python train.py --n_layer=8 --d_model=128 --n_experts=256 --experts_per_token=4 --d_expert=32 --d_shared_expert=64 --activation="swiglu" --moe_layers=[0, 1, 2, 3, 4, 5, 6, 7] --router_score="softmax" --normalize_top_k=false --routed_scale=8.0 --balance_loss=0.00218 --balance_bias=false --n_groups=8 --groups_per_token=3 --init_std_router=0.00698 --lr_router=0.00342 --vocab_size=7470 --norm="rmsnorm" --norm_eps=1e-06 --tie_embeddings=false --optimizer="muon_variant" --lr=0.00638 --beta1=0.95 --batch_tokens=[65536, 131072, 196608] --seq_len=512 --train_tokens=755400000 --steps=6423 --dataset="wikipedia_en"
Below are experts of layer 5 (counted from 0) of a mixture-of-experts language model. Rows are named router (the router's row for the expert), gate (a neuron's input weights, with its number), up (a neuron's input weights, with its number), down (a neuron's output weights, with its number) and show model dimensions 0-127. Each number is 128 + 24 x the weight over its row's rms, rounded and kept within 0 to 255.
Before each expert's rows: a language model's description of what the expert responds to. This comes from a sample of Wikipedia text that the model never trained on.

# expert 9
What it handles: Mid-word pieces of Latin species and genus names in taxonomy lists and infoboxes, like "ti" in jouaulti, "at" in fenestratus, "rop".
router [131  96 135 109 145 178 109 114 115 122 138  96 120 141 138 145 133 165 162 106 103 118 125 153 136  99 160  86  92 169 121 137 127 112 123 125 142  90 172 159 116 124 144 175 163 125 151 115  84 129 112  97 113 113 135  88 106 109 143 103 122 115 151 134 118 149 112 110 119 167 129 103 131 125 113 130 124 171  87 131 101 129 122 101 145 111 156 105 156 105 168 131 134  94 108 117 106 136  94 149 159 143 152  56 156 108 100 134 120 136 139 163  92 176 104 154 127 112 140 100 110 113 163  84 145 107 113 116]
gate1 [127 109 127  81 119  88 128  97  90  81 117 115 136 133  99 124 197 137 133 134 130 186 150 154 149 124 111 115 142 134 115 120 128 156 124 117 120  85 144 115 146 138 107 171 127 129 168 137 100 110  86 145 147 130 136 136 151 137 142 132 165 126 117 149 110 168 112 127 137 128 116 135  81 135 109 120 159  96  99 169 123 122 123 130 143 179 108 111 113  82 125 100 118 149 158 147 118 155 152 140 148  94 125 130 123 153 164 157 114 143 169 126 133 130 148 110 186 117 148 171  89  90 123 141 128  91 137 168]
up1 [112 152 156 122 143 122 129 171 135 149 118 164 116 150 124 130 155 110 121 137 185 103 120 108  95 141 119 108 114  68 159 152 110 104 112 118 139 152 130 134  91 105 125 106 143 150 146  85 140 104 167 157 122  99 131 140 104 135  97 146 144 119 106 100 140 107  98 104 109 146 135 132 149 133 158 125 113 124 152 124 142 149 115 118 103 100 114 148 136 236 124 120 154  95 104  75 145  79 134 153 122 145 119  95 110  89 111  77 152 118 104 133 113 110 125 132 125 107 112 133 165 150 106 132 108 140 137 114]
down1 [134 156 149 140 133 128 127 134 183 167 108  95 150 107 144 118  63 136 136 100 102 118 135 135 149 134 147 175 113 172 104  95 114 139 161 130 101 129 130 106 161 164 126  95 108 137 121 105 115 191 107 125 120 135 134 162 110  94 105  94 108 128  98 117  91 155 115 119 126 113  96 129 151  86 139 116 139 110 117 112 127 116 108 130 181 147  87 143 120  72 114 149 115 127 112 130 135 158  99 138 179 182 149 143 173 114 140 105 105 133 127 162 101 115  92 112 154 128 137  96 115 133 128 129 148 127 122 132]
gate2 [151 148  96 110 184 155 159 114 159 137 126 109 115 177 124 112  79 118 140 120 101  89 125 112 108 136 129  82 143 137 116 133 104  98  96  97  98 125 131 135 170 128 127 140 138 105 125 189 143 155 124 102 123 148 137 102 130 172 170 144  98 158 120 123 162 150 130 108 106 105 131  87 115 180 101  96 111 124 147 128 194 131 160 119 155 102 112 168 135  88  88 137 131 129 165 115 143 105 114 105 148 152 129 117 111 179 130 123 116 117 120 134 126 111 108 115 121 120  95 117 155 110 138 142 127 145 113 158]
up2 [119 143 125 121  94 141 140  93 130 125 154 127  86 149 131 150 108 163 115 113 130 185 139 142 128 141 121 147  85 153 147  93  85 148 136 134 120 165 140  78 116 153  88 129 113 127 148 103 144  94 152 111 122  88 137 148 126 144 137 144 125  98 104 146 105 114 105 170  86 126 143 127 119 116 104 100 132 138 153 160 139 155 130 116 117 130 101  80 134 167 117 137 108 212 172 144 165 117 153 135 130 145  73 131  96 140 109 117 135 152 125 152 125 135 151 163 103 134 113  69 112 155 146 130 131 125 132 151]
down2 [119 138 135 144 151 103 137 180 123 108  85 133 149 108 132 105 108 140 144 101 148 160 151 108 134 131  78 100 129 131  96 149 123 132 143 124 115 173  78 126 173 102 134 128  82 115 109 107 157 118 116  97  78 154 101 137 162 157 144 128 104 144 103 130 146 142 114  82  88 154 155 123 131 107 135 120 134  82 107 134 141 164  87 121 153 150 111 118 135 147 115  90 121  88 126 134 137 113 145  80 161 114 111 107 148 167 111 148 123 141 160 114  93 140  96  91 138 139 111 128  89 149  97 116 169 106 128 111]
gate3 [110  84 130 135 148 154 143 102 134 144 132 136 155 132 138 139 147 114 134 108 111 140 163 162 172 112 151 110 151 103 148  96 147 127 179 129 156 137 149 114 133 173 183 132 132 128 177 139 109 100 149 149 130 120 162 103 115 140 123 116 141 169 111 149 114 138 121  98 129  95  81 131 127 118 124 159 101 139 117 112 144 100 101 110 116 125 182 117 175 121  97 164  94 114 112  78  84 123 115 160 137 111 116 153  83 110 120  65 112 118 116 111 101 143 108 175 155 150 158 142 121  97 139 140 131 123 139 123]
up3 [139 112  91 146 113 144 116 111 129  89 137 138 157 120 182 139 128  96 126 127 129 105 123 127 157 116 166 167 155 119 127 101 162 121 194 120 163 126 124 142 114 133 145 112 156 124 155 101  97  93 157 132 160 118 138  99 146 149 139 129  99 132 121 164 150 147 165  99 142 120  97 117 140 172 124 109 111 142 127  93 117 138 146 106 100 137 124 107 182 120 132 143  98 167  74 146 129 155 107 136 100  98 117 164 134 105 137 111  64 102 123 147  96 138  94 118 114 153 132 157 125 107 128 108 179 110 163 153]
down3 [133 101 116 158 142 119 133 138 119  87 146 117 116 142 147 110 114 152 101 158  96 140 160 120 136 166 117 138 145 125 140  53 106 189 117 112 127  92 105 165 138 114 154  81 100 109 155 143 108 135 147 150 102 132  81 140 149 135 135 150 145 164 125 127 152 110 138  78  93 132 117 158 105 107 102 155  87 107 125 135 152 134 184  82 135 152 110 104 139 129 124 164 121 131 134 152 125  96 136 121 134  98 141 175 133 144 114 117 134 142 144  83 129 122 173  90 135 128 143 112 149 160 146 115  84 145 113 124]
gate4 [119 137 142 147 129 115 132 138 100 102 154 123  82 120 121 110 176 145 137 165 150 169  85 135 144 139 138 129  93 103  96 112 126  96 142 153 119 144 101 154 118 121 109 140 116 163 169 127 131 112 100 121 107 103 105 176 138 147 129 168 145 119 123 117 177 128 138 142 155  98 119 114  84 138 145 111 114 121  90 106 122 156 107 167  85 160 130 156 126 122 146  93 151 162 176 130 170 129 113 102  93 100 137 114 131 142 141 126 133 126 146 107 172 116 184 112 111 103 105 170 137  88 170 106 134 112  91 131]
up4 [122 136 114 140 157  98 168 141 147 138  74  96 173 106 138 121  91 106  85 125 188 135 134 135  76 146 101 106 133 146 132 140 134  91 175 173  99 120 126 115 132 141 130 113 137 186  99 135 136 107 149 121 107 131 114 135 154 136 132 118 106 127  72 130 112 103 126 147 158 145  69 135 150 122 151  91 129 159 149 103 107 142 121 125 134  94  86 130  66 155 125 145 136 163 119 113 166 114 118 127 130  93 146 156 134 108 115 146 133 119 149 101 142 134 118 131 113 106 150 109 163 134  83 116 106 130 118 141]
down4 [131 113 149 127 125 161 160 115  96 134 123 142 174 134 124 129 138 128  97 130  81 142 133  95 129 117  88 122  85 111 131  89 175 120 132 178 133 150  97 116 155 123 134 136 130 171 160 213 129 142 113 104 128 126 102 116 148 121  93 147 146 138  90 147 112  95 174 133 108 140 118 167  90 129 124 112 156  93 162 146 151 110 169 166 133 114 144 146 100 131 117 110 131 142 160 132 133 130 123 127  90 130 114 152 125 104 130  94 123 143 110 115 150 149 114 132 121 137 131 122 158 102 173 133 114 180 181 151]
gate5 [136 105 133 103 116 172  87 161 110 110 115 143 120 113 151 141  63 104 152 104 103 118 108 118 107 174 118 123 124 100 149 111 100 118 143 122 146 145  80 150 139 103 149 150 144  91 119 106 148  84 106 125 139 168 105 139 142 122 118 111 137 128 147 106 155 108 151 107 107 175 107  91 151 129 116  82 133 147 107 146 127 156 117 164 162 144 158 137 147 102 138 114 106 136  85 114 142 160 139 145 100 106 154 158 112 134 110 123 145 139 152 112  98 144 135 137 136  91 204 130  95 113  96 120 111 135  79 123]
up5 [138 130 150 144 133 140 127 140 158 122 161 135 127 179 146 135 102 170 111 101 135 109 168  99 112 117 120 125 104 128 116 162 129  99 124 164 105 123  97 152 110 104 149 129 106 108  99 122 118 133 148 140 136 100 151 136 176 166 140 147 114 100 105 126 182 124 139 134 103 120 124 128 141 149 101 108 126 190 121 143 124 147  63 104  98 134 101 168 162 110 145  92 155 123 158 117 117 113 167  92 133 139 151 135 100 126 116 123 157 113  73 148 157  98 147  86 128 120 104 102 170 108 126 114 166 137 177 134]
down5 [106 145 123 120 110 108  76 157 145 177 122 148  79 144 141 126  90 102 130 126 160 143 109  73 115 127 112  96 167 152 144 114 152 106  73 141 128 169  97 150 126 113 133 136 146 130 161 130 102 116  88 141 145 138 143 120 124 114 137 113 111 154 114 159 125  82 119 167 159 170 153 122 107 118 135 157 124 132 176 115 122 115  95 139 156 104 117 111 114 124 122 162 124 143 151 107 125 147 149 135 128 146 115 144 110 120 139 111 130 138  85 140 120 146  74 162 139 106 145 117 157 188 154 145 146  91 103  79]

# expert 24
What it handles: Short inner word pieces, especially us, a, e, z, that continue a word mid-spelling, such as cla-us-es, ref-us-ed, Emer-it-us.
router [158 113 134 136 123 147 129 117 145 163 121 132 122 126 107 101  79 139 123 105 116 110  98 113 147  94  67 138 136 141 110 102  99 147 125 155  60  93 130 154 165  76 146 140 152 145 134 129 100 103 167 130 140 153 162 112 133 111 125 109 123 129 146 146 157 123 154 110 127 145 131 144 108 134 168 103 115 138  85 118 160 155 142 129 145  78 151 141 142 156 149 116 143 146  71 139  94 139 117  80 147 114 117 106 119 162 100 152 100 137 119 132 156 128 118 182 121 135 158 118 153 162 180 118 162 130 131 124]
gate0 [141 111 144 133  89 109 142  99 130 123 126 131 124  88 142 161 139  76 114 114 109 114 163 135 109  96 143  88 143 132 148 115 135 103 134 109 127 118 110 138 116 128 170 120 113 118  95 129 109 150  98 125  95 138  95 147 153 129  92  73 156  88 140 112 149 161 141  90 160 134 116 157 134 150 152 134 174 160 105 114 127 165 142 152  97 131 108 158 155 151 104 196  84 100  98 137 116 167 120 144 111 173  95 142 124  99 123 154 117 142 119 126 114 116 141 143 104 135 151 109 143 125 198 152 114 124 129 151]
up0 [133  83 141 117 110 152 158 101 121 142 130 114 146 114 126 137 121  84 105  91 179 118 140 153  92 172 131  95 165  90 122 101 118 146 142 125 161 162 153 167 138 127 141 129 146 133 119 143 143 155 142  82  99  97 121 139 162 133 124 130 174 140 115 157 101 137 108 127  91 144 156 144 160 116 140  87 116 139  86  88 101 154 136 132 150 145 149 115  89 171 146 103  51 124 124 161  82 166 101 146 109 125 119 121 114 111 110 136 138 152 140 102 111 119 164 127 119 123 112 129 141 144 148 140 120 101 144 147]
down0 [120 110 117 141 128 134 107  95 125 151 158  78 115 122 125  92 154 112 108 137 124 132 100 162 168 156 135 134 123 105 110 118 153  80  95  85 160 101 150 101 160  93 143 108 153 174 125 187 150 134 162 120 176 120 109 134 134 147 108 147 128 147 118 160 128 124 147 130 132 114 120 167 124 120 136 138 111  85 119 169 140 137 101 116 132 102 145  70 117 117 139 158 148 110 145 162  87 112 105 115 140 128 155  93 146 137 159 107 116 116 128  96 119 108 104 119 109 177  96 110 128  83 160 117 129 143 177 127]
gate1 [189  50 154 102 114 168 109 150 107 127  91 145 116 122 148 133 150 147 131 118 133 148  94 151 123 140 124 123 142 114 104 128 127  91 109 144 118  96 112 119 145 145 138  89 114 153 148 135 126 120 173 138 113 100 152 105  99 144 107 134 106 128 117 115 132 133 160 125 114 139 158 137 110 117 144 162 143 118 159 127 133 114 105 101 144 136 116 118 162  99 150 146 115 134 158 128 163 156 178  80 106 102 107 161 115 139 148 134 147 123 118 130 138  89 109 153  94 107 135  87 159 185 135 112 110 207 140 121]
up1 [129 137 137 133 133 100 108 147 154 112 138  87 102 121 122 105 180 129 142 176 102 102 123 129 169 123 134 125 125 151 129 134 139 143 102 160 156 136 119 119 137 122 124 137 155 130  88  59 100 120 141 109 127 152  96 104 127 123 139 136 151 160 147 132 127 105 129 131 158 127 102 172 162  97 194 132 100 165 103  91 154 162 111 149 171 120 131 107 111  90 136 127 145 171 126 138  96  76 126  83  81 139 130 171 127 141 133 100 140 138 142 118 122 115 131 133  92 109 109 140  95  73 117 151 102 136 133 110]
down1 [106 148 147 106 117 166 104 125  96 120 122 125 128 132  85  93 112  99 118 167 124 154  94 135 135 100 141 149 106 123 127  73 180 120 111  67 142 142 130 107 149 118 128 114 121 146 119 107 120 118 115 128 135 154 127 117 137  59 108 137 146 123 186 122 119 111 118  99 176 130  74 106 183 128 139 111 123 126 141 115 138 127 110 103 105 137 167 110  65 169  86 107 111  98 110  92 155 127 101 146 133 130 119 112 157 156 137 121 137 122 159 130 148 134 130  97 116  87 116 107 115 113 136 151 104 121 146  96]
gate2 [122 170  89  95 115 145 108  99  87  85 148 104 158  85 127 107  90 153 173 117 122 149 132  84 162 161 131 115 132 138  98 143 102 124 138 146 110 170 132 102 139 101 121 118  95 107 139 140 136 128 149 163 145 129 127 111 145 113 139 139  77 130 126 130 123  78 153 127 114 126  97 121 108 134 141 132 144 115 110 148 154 122 124 129 121 124 156  87 146  86 102 109  76 116 141 135  93 115 120 105 144 130 110 129 124 143 138 128 113 119 129 183 147  98 104 117 144 117  75 102 131 174  57 105  92 142 135 109]
up2 [139 118 103 132 162 173 109 153 141 121 111 118  97 143  90 108 114 140 109 123 114 132 118 134 134 150 125 130 144 122 114 110 121 173 152 135  94 153 120 137 167 119 103 107 104 106 124 135 114 176 137 175 139 134 112  80 124 129 176 129 135 128  76 114 139  82 135  92 138 109 104 159 144 124 161 163 135  91 146 161 142 174 161 132 171  89 118 144 152 135 123 141 130 129 137 147 113  66 141 129 118 137  86 142 142  99 132 128  89 133 130 132 114 109  75  91 156 114  55 126 118 120 138 144 118 160 141 114]
down2 [141 138  65 125 112 174 144 123  97 134 118 117 161  83 100 122 143  90 145 111 122 127  98 131  83 123  68 105 170 165 130 116 141 135 120 130 141 139 120 115 132 128 146 146 105  86  98 127  98 139 124 147 121 149 146 125 146 147 172 121 124 102  96  56 117 147 108 134 142 123 121 137 133  83 154 104 112 145 120 114 116 114 139 133 119 148 131 132 142 157  94 145 115 128 156 121 150 104 148 130 174 141 187 100 145 123 124 148 110 169 121 132 128 154 117  70 145  81 120 164 135 111 113 110 123 108 171 155]
gate3 [100 149 157 150 141 128  76 104 116 110 149 135 134 118 106 134 152 127 101  96 136 127 135 130 102 126  90 125 113 152 149 137 116 162 136 165 137 133 147 199 164 106 135 105 150 105 118 110 146 156 127 117 119 153 144  98 136 135 123 137 108 131 172 132 148 137 117  65 125 112 161  89 147 129  98 115 133 110 153 133 120 140  95 159 166 110 109 156 143 138 104 120  98 172 131 161 116 101 113 169 127 105 133 163 106 131 130 134  78 161 110 164 103  84 126  79  79 113  81 114 117 101 126 122 126 156 118 104]
up3 [ 93 177 130  92 102  83 125 146 117 129 156 117 148 128 113 103 127  92 165 130 116 116 143 142 144 124 164 130 152 116 140 121 141 136 137 132 147 141 111  97 172 128 126 118 161 135 124 134 107 134 133 139 112 112 163 106 166 117 103 108 115 164 119  98 132 152 153 167 121 137  91 128 115 146 128 131 112 140 128 118 117  95 128 136  95 147 149 134 143 101 150 146 153 112 154 122 153 106 105 121 148 123 127  87  93  84 131  60 168 144 126  68 135 164 163 109 142 173 205 128 138 141  95 142 156 160 133 161]
down3 [112  91 161 137 139 154 150 140 148 123 118 107 141 115 175 144 105 105  85 140 106 137 110 173 167 103 113  91 121 133 118  98  81 136 155  66 121 114 187 136 164 105 120 116 163 134 163 154  90 106 133 113 146 128  80  86 163 132 156 126 138 133 124 131 140 131 107 187  90 131 103 108 116 115 153 153 116 136 165 133 121 127 143 164 127 108 111 124 147 108 145 138 124 115 164 127 169 142 143 105 172 133 119 163  94 149 109 117  99 142 103 131 139 145 179 146 117 124 125 152  98 109 120 151 134 111 114 135]
gate4 [148 117 116  96 172 130 151 102 122 112 126 151 170 106 127  86 124  99 117 148 134  91 161  93 131  92 106 108  93 176 140 181 149 104 149 108 113 160 101 106 137 134 125 118  91 139 146 145 116 102 172 132 138 106 125 120 141  97 120 109 109 141  95 150 171 171 110 114 129 106  90 128 106 149 108 142 113 165 135  98 156 140 126 158 151 186 118 147 129 128 139 138 118 105 120 117  92 120 173 150 134 145 139 106 122 129 125 130  83 131 111 100  86 142 150 149 142  97 149 155 101 176 163 121 154 106 110 114]
up4 [136 112 106 151  96 121 113  75 134 149 136 137 132 137 103 145 141 150 151 101 138 145 131 133 170 125 113 123 142 107 140 114 124 117 135 157 166 155 112 131 134 113 132 100 146 161 141  97 123 147  64 122 115 150  77 122 144 157  89 113  93 104 157 155  80 122 140 138  75 158 180 138 141 181 116  92 108 107 123 134 139 146 107 110  93 139 169 148 149  84 115 113 113 146 125 133 145 129  93 154 143 122 136 172 176 124 154 112 159  96 127 152 181 123 100 134 167 133 162 115 132 103 113 134 127 135 133 117]
down4 [163 106 142 125 105 149 156 112 121 138 163 123 176 112 134 110 129 142  83  79  94 184 134 127 104 105 101 129 100 128 120 144 174 122 109 111 141 153 123 111  97 146  99 146 122 146 116 131 127 112 159 147 112 147  99 137 163 152 140 138 180 147 125 140 169 133 126 110 130 124 143 150 192 118 133 121 164 116 136 107 178 104 125 129 115 140 134 113  72 155 105 149 111 139 121 113 168 147 140 100 130 139 131 163 116 102 148 123 109 136 154 103 182  93 131 115 132  79 116 104  88 162 127 147 102 166 123 113]

# expert 33
What it handles: Dash bullets starting administrative infobox lines, and capital-letter pieces starting acronyms, coordinate directions, and odd names: CRC, DEEP, W, Tizin.
router [112 103 106 118 171 122 117  97 111  93 133  99 171 156 142 114 167 141 110 108 137 146 125 168 147 123 163 140 153 151 156 166 106 130 114 152 130 130 110 141 120 156 152 128 135 125 101 166 105 162 101 133 158 138 193 156 132 118 139  89 135 149 172 174 141 111 179 145  95 133 164 125 112 135 154 108 119 142 135 137 138 139 105 146 126 185 111  70 104 155  97 146 152 129 155  62 100 110 116 107 135 104  93 138 139 122 121 116 146 156 130 128 168 107 134 122  98 115 125 134 121 111  92 132 134 131 141 141]
gate1 [ 99 170 124 174 109 122 128 132  94 133 150 130 130 132 133 119 105 143 178 156  77 138 128  90 118 108 113 140 166 102 108 149 151  95  97 148  87 110 116 153 124 151 145 104 130 121 143  95 128 117 103 156 127 138 121 135  89 126 128 144 102 136 124 121  82 113 120 121 155 134  99 145  95 180 143 135  91 163  91 130 129  99 134 145 142 137  84 123 104 168 110 155 187  95 108 135 141 129 100 103 116 124 143 123 130 115 148 115 175 133 133 103 135 136 155 130  71 147  86 159  99 100 144  95 138 125 170 124]
up1 [121 160 122 113 133 145 170 104 129 154 125 123 140 134 126  87  85 144  87 100 124 167 121 142 136 108  97 113 121 154 137 170 106 119  98 124 104  70 109 118 150 141  74 112 114 137 182  91 103 120 128 128 144 128 134  99 109 108 141  90 121 159 157 123 116 135 127 131  91 144  91 156 144 160 132  85 116 121 114  96 152 173  96 151 143 115  97  95 139 133 158 159 165 109 131 120 172 150 103 103 141 140 124 166 135 121 129 135 154  83 135 110 106 104 122  93 117 103 112 123 100 107 147 128 140 139 171  87]
down1 [153 138 107 127 115 144 114 109 158 134 111 130 119 119 115 123 129 103 104 201 102 126 125 153  68 171 122 144 141 164 133 123 115 108 176  93  72 139 127 153 125  95 151 120 127 130 111 123 126 174  89  94 116  96 130 105 169 144 118 132  89 127  97 142 147 116 124 108 164 119  89 138 122 106 108 132 132 129 110 114 136 145 125 125 145 146 136 120 118  81 153 109 144 140 152  59 104 114 158 119 125 124 174 158 166 126 119 169 100 104  96 117 131 163 174 128 139 131 115 137 169 127 134 146 155 105 103 116]
gate2 [144 149 110 124 140 118 173 128 146  69 145  88 145 133 122 152 154  84 124 128 123 137 129 102 133 129 134 141 130 126 130 129 150 106 115 126 110 127 125 159 139 111 164 127 112 128 134 138 129 114 119  86 148 111 153 107 135 140 178 116 132 141 151 124  78 145 144 153 135 120 114 180  96 150 109  76 162  50 128 124 121 127 154 102 105 101 118 189 127 121 142  94 119 103  97  96 147 155 143 106 103 110 175 136  97 123 127 103  89 168 158 165 120  77 121 143 129 140 139 133  97 103 135 114 161 128 128  96]
up2 [110 142  99 123 165 117 165 154 159 133 159  80  95 109 138 110 175 110 102 135 101  85 126 113 122 125 143  86  96 131 137 130 147 122 113 125  94  94 111 158 125 115 123 158 138 149 109 128 132  90 129 132 171 143 142 154 149 108 134 111 166 153 172 157 107 128 125 120  83 118 153 144 156 117 139 126  96 131  99  99 120 118 181 135 141 169 189 137 138 137  92 114 141  72 134 122 109  81 163 163 133  78 111 133 120 140 142 150  99  88  99 130 132 120 110 130 164 141 122 117 114 114 124 118 153 121 119 105]
down2 [124 152 104 108 149 120 141 136 127 147 114 154  89 120  78  96 121 123 120 124 143 136 130 143 135 133  74  80 129 129 157 141 113 173 182 109 137 145 159 132 141 153 120 156 134 109 104 106 128 142 122 148 102 169 124 137 148 102 150 143 133 133 118 136 125 108 137 115 123 121 103  88 141 127 137  98  73 191 126 127 146  73 111 149 145 146 122 139 150 133 103 124 136  98 100 109 108 109 121 142 149 120 123 139 110 100 137 166 117  96  96  83 153 128 122 186 151 189 100 119 145  69 128 133 129 160  95 146]
gate3 [170 122 150 156 143 113  96 133 130 111 123 100 111 108  97 134  95 109 141 135 136 122 123  90  96 135  93 156 105 110 105 133 112 131 116 123 150 141 140 171 182 162 100 155 111 140 125 136 115 150 124  94  94 179 153  94 119 126 103 118 118 154 150 123 103 152 123  86  97 136 107 131 145  77 117 114 170 160 137 147 106 120 144  97 128 105 147 160 136  62 177 130 115 102 103 139 123 132 148 124 141 155 151 122 105 101 123  94 155 105 133 160 151 141 144  97 114 127  90 103 124 119 117 152 114 126 119  56]
up3 [118  79  86 121 111 143 128 132 148 125 129 179 164 150 152 105 130 166 141 153 134 125 132 116 122 129 122 135 151  92 115 105 135 128 119 159 115 114 142 112 110 137  92 118 142 141 143  95 133 104 120 192 180 101 120 165 134 119 128 135 142 102  61 156 111 125 135 165 148 150 134 144 157 187 143 129 117 105  98 124 119 144  85 137 149 158 122 112 125 157  98 160 127 145 118 104 121 141 146 189  88 138 119  94 150 176 126 111 110 134 107 114 112  98 124 154 143 156 135 101 142 131 157  83 154 114 143 159]
down3 [137  96 102 132 101 123 148 147 134  87 126 169 137 153 136 143 143 138 141 191 164 147 138 130 151 125 133 132 136  73 168 133 131 141 112  95 151 133 104 114 138 148 121 145 159 117 122 109 134 167 162 137 133 125 133 169 123  85 108 141 129 108 134 153 130 143 126 183 113 141 152 158 138 181 116 160 167  93 147 134 125 137 101 109 101 143 140 137 144 167 108 127 119 156 154 105 138 175 140 165 105 100  91 101 144 165  87 128 155 149 124 117 102  88 108  73 138 115 119 108 104 141 103 106 156 112 151 152]
gate4 [125 126 132 162 147 137 163 146  97 118  98 119 131  83 132  97  93 118 117 133 108 143 136 117 119 143  93 108 146 107 177 126 119  97  72 130 148 124 155 132 152 128 105 135 154 139 115 130 146 148 105 145 107 153 138 103  85 119 128 128 113 105 107  74 152 135 140 154 155  96 148 131  79 153  90 152 125 112 135 125 108 154 124 101 137  96 115 170 169 150 101 171  96 124 131 141 175 119 108 120 133 131 119 118 112 104 124 141 101 139 131 137 139 117 175 122  96 128 112 106 145 104 160 165 181 193 173 121]
up4 [126 139 122 117 116  89  96 111 141 114 131 125 151 106  42 163 113 114 146 138 129 136 111  98 152 113 146 139 118 160  90 145 116 150 173 141 155 148 145 152 121 133 113 152 113 117 107 131 122 110 133  88 110  90 143 135 121 129 144 113 125  83 138 153 139 140 122  87 143 153 118 131 147 119 120 133 169 107 147 137 100 161 111  93  97 141 135 122 132 116 171 101 165 111 123 143 147  77 154 145 171 162 147 124 154 183 113 117  98 134 161 175 100 147 111 100 117 137 141 160 142 172  95 100 142 133 147  90]
down4 [141 116  89 135 142 124 119 128 145 115 111 116 118 141 121 121 119  99 175 117  93 153 149 114  95 122 119 128 138 118 159 105  85 101 110 194 126 112 200 119 137  77 179 132 105 139 117 118 135 138 126  98 161 123 139 122 133  88 162 146 165 196 118 106 137 105 137 118 139 161  91 122 108 134  85 118 140 143 149 132 147 127 161 108 129 133 109 110 119 183 147 123  94 126  95 126 107 115 131 155 105 189  99  83 132 121 117 117  95 117 165 101 119 126 117  84 117 133 111 131 138 123 127 131 139 141 145 131]
gate5 [141 155 128 122 129 150 119 134 127 143 126 160  95  91 166 158 137 165 165 112  96 125 124 138 113 157 149 116 156 138 127 127 122 104 159 151 160 134 158 135 140 126 125 128 152 171 130 103 111 143 118 123 105 121 131 134  91 140 168 129 137 131 154 121  94 143 136 132 115 107 148 164 142 116 112 138  95 178 105  81 108 106  95 158 144 131 169 107 177 157  92 157 140 128 134 119 165 107 148 125 120 131 103 132  21 142 128 138 143 132 148 128 151 164 108 153  74 112 111 111 142 114 142 151 158 112 126  94]
up5 [122 152 159 116 133 135 141  70 113 173 112 174 122 128 131 114 123 155 111  91 134 104 106 122  76 159 123 139 105  96 112 125 128  97 176 101 126  68 137 124 130 145 120 129 108 122 133 144  98 125 133  98 163 145 129 143 137 133 128 118 134 130 158 145 119 156 141 138 146 107 101 135 106 113 149 134 142 146  70 109 148 114 109 130  66 125  90 112 129 160 131 110 128 109 130 136 173 122 172 154 125 131 107 113 111 128 155 129 153 146 151 102 137 144 141 103 106 131 150 163 186 103 122 152 184 176 106  89]
down5 [128 133 102 164 105 112 104 151 183 122 126 122 113 142 113 120 133  94 139 165 104 124 138 130 115  94 119 126  71 139 108 141 124 156 127 138 119 135 132 156 158 142 142 118  89 125 104 125 134 100 142 122 112 124 156 118 168  89 140 123 109 108  92 161 126 116 107 101 119 109 142  85 112 114 110  92 115  51 162 151 130 151 178 168 144  90 145 143 154 122 153 118 119 141 102 147 121 165 130 126  96 122 173  93 125 151 115 123  84 134 130 104  85  96 144 177 172 116 134 136 127 152 133 118 131 148 107 170]